config = dict(
    hidden_size=768,
    d_shared_expert=0,
    hidden_act='geglu',
    routed_scale=1.0,
    balance_loss=0.00262,
    balance_bias=False,
    router_noise=0.05,
    router_bias=True,
    init_std_router=0.00719,
    vocab_size=32000,
    norm='rmsnorm',
    learning_rate=0.00244,
    max_grad_norm=0.5,
    batch_tokens=[65536, 131072, 262144],
    max_seq_len=1024,
)
Below are experts of layer 5 (counted from 0) of a mixture-of-experts language model. Rows are named router (the router's row for the expert) and show model dimensions 384-431. Each number is 50 + 12 x the weight over its row's rms, rounded and kept within 0 to 99.
After each expert's rows: "gets" lists some tokens that make up at least twice as much of what it gets as of all text. This comes from a sample of Wikipedia text that the model never trained on. Tokens count by the router's weight.

# expert 0
router:64 62 34 35 42 68 67 36 31 47 32 52 55 32 67 59 59 60 66 33 73 49 63 74 50 48 55 53 38 67 57 47 47 56 60 42 60 25 37 49 56 59 49 49 50 45 39 50
gets: "\"", " \"", ":", " The", "|", " A"

# expert 9
router:30 50 51 58 64 57 52 49 48 47 34 26 44 62 63 57 50 43 73 57 70 44 43 54 57 59 60 63 40 56 48 56 57 61 45 42 66 39 20 64 52 38 55 49 61 51 68 35
gets: " |", "|", ";", ":", "---|---|---|---|", "|---|---|"

# expert 18
router:56 31 32 55 51 36 35 37 50 54 35 74 54 59 54 34 49 48 63 56 42 40 62 60 46 46 30 52 37 46 38 43 53 53 81 37 56 35 65 62 58 32 50 46 68 57 30 65
gets: "-", ":", "|", "=", " \"", "–"

# expert 1
router:51 45 51 31 51 34 47 51 58 50 60 55 51 55 40 64 52 54 44 23 59 46 56 25 31 34 37 37 62 61 51 35 59 56 36 56 50 59 65 50 64 67 58 41 44 61 42 64
gets: ",", " and", " was", " is", " as", " are"

# expert 14
router:44 55 39 51 86 35 37 55 53 63 38 48 23 48 54 57 54 51 43 46 38 50 47 59 51 64 42 31 42 47 74 70 59 56 43 43 54 64 43 48 41 49 62 61 72 63 43 63
gets: " the", " in", " of", " on", " a", " at"

# expert 10
router:37 49 65 54 32 57 36 47 46 52 58 58 54 65 26 46 52 56 44 46 40 67 58 55 54 54 51 23 42 63 59 43 43 56 33 58 56 47 49 46 52 64 23 67 40 57 43 44
gets: " was", " he", " a", " his", " and", " He"

# expert 7
router:65 47 57 40 55 31 19 61 57 53 51 29 51 46 55 51 58 62 52 50 77 64 38 38 49 58 49 43 55 63 68 69 57 59 28 54 49 39 56 52 47 53 42 54 65 49 59 64
gets: " to", " the", " of", " a", " and", " can"

# expert 5
router:62 64 50 49 42 34 60 46 52 48 56 64 32 43 39 53 54 42 46 45 38 36 48 45 35 43 46 57 42 62 36 57 54 32 55 47 43 35 37 46 71 66 25 34 55 47 44 65
gets: "s", " years", " season", "ing", "ation", " life"

# expert 19
router:52 39 50 52 49 55 53 42 50 47 36 63 64 51 42 29 27 61 71 56 57 60 70 75 42 51 47 64 52 44 53 57 45 57 64 48 56 44 22 46 56 42 61 54 39 40 43 59
gets: " ", " C", " S", " A", " P", " D"

# expert 12
router:85 34 68 47 38 22 72 49 35 48 54 47 37 47 57 44 58 47 33 64 30 63 32 50 59 48 60 31 35 55 72 35 37 58 57 63 40 57 60 62 44 70 57 59 53 55 55 40
gets: " in", " the", " of", " November", " August", " January"

# expert 8
router:43 37 57 40 43 51 44 48 48 56 50 44 26 65 30 31 41 49 66 33 56 44 43 21 50 61 49 61 52 34 60 52 55 58 65 49 48 63 56 57 44 51 44 58 24 26 51 50
gets: ",", "y", "e", "a", "k", "z"

# expert 15
router:50 59 44 83 28 44 56 57 56 46 57 67 74 61 39 36 33 49 63 68 42 59 42 26 67 35 54 47 55 61 44 50 64 64 81 46 46 40 58 32 55 34 50 39 50 67 32 58
gets: "\n", ".", " (", "==", "===", ")."

# expert 13
router:37 56 63 62 69 47 63 49 43 36 54 40 50 67 50 68 47 49 66 56 60 29 48 31 42 37 43 60 59 47 51 61 63 44 83 33 50 48 41 34 29 32 62 46 48 36 36 52
gets: " |", " 0", " 1", ":", " 2", "/"

# expert 16
router:50 63 74 39 41 58 51 37 43 52 53 42 64 33 56 55 58 37 38 77 43 46 32 63 61 58 52 50 50 27 36 75 41 51 50 62 46 41 66 75 44 42 62 46 53 36 43 40
gets: " |", ";", " —", ")", " W", " –"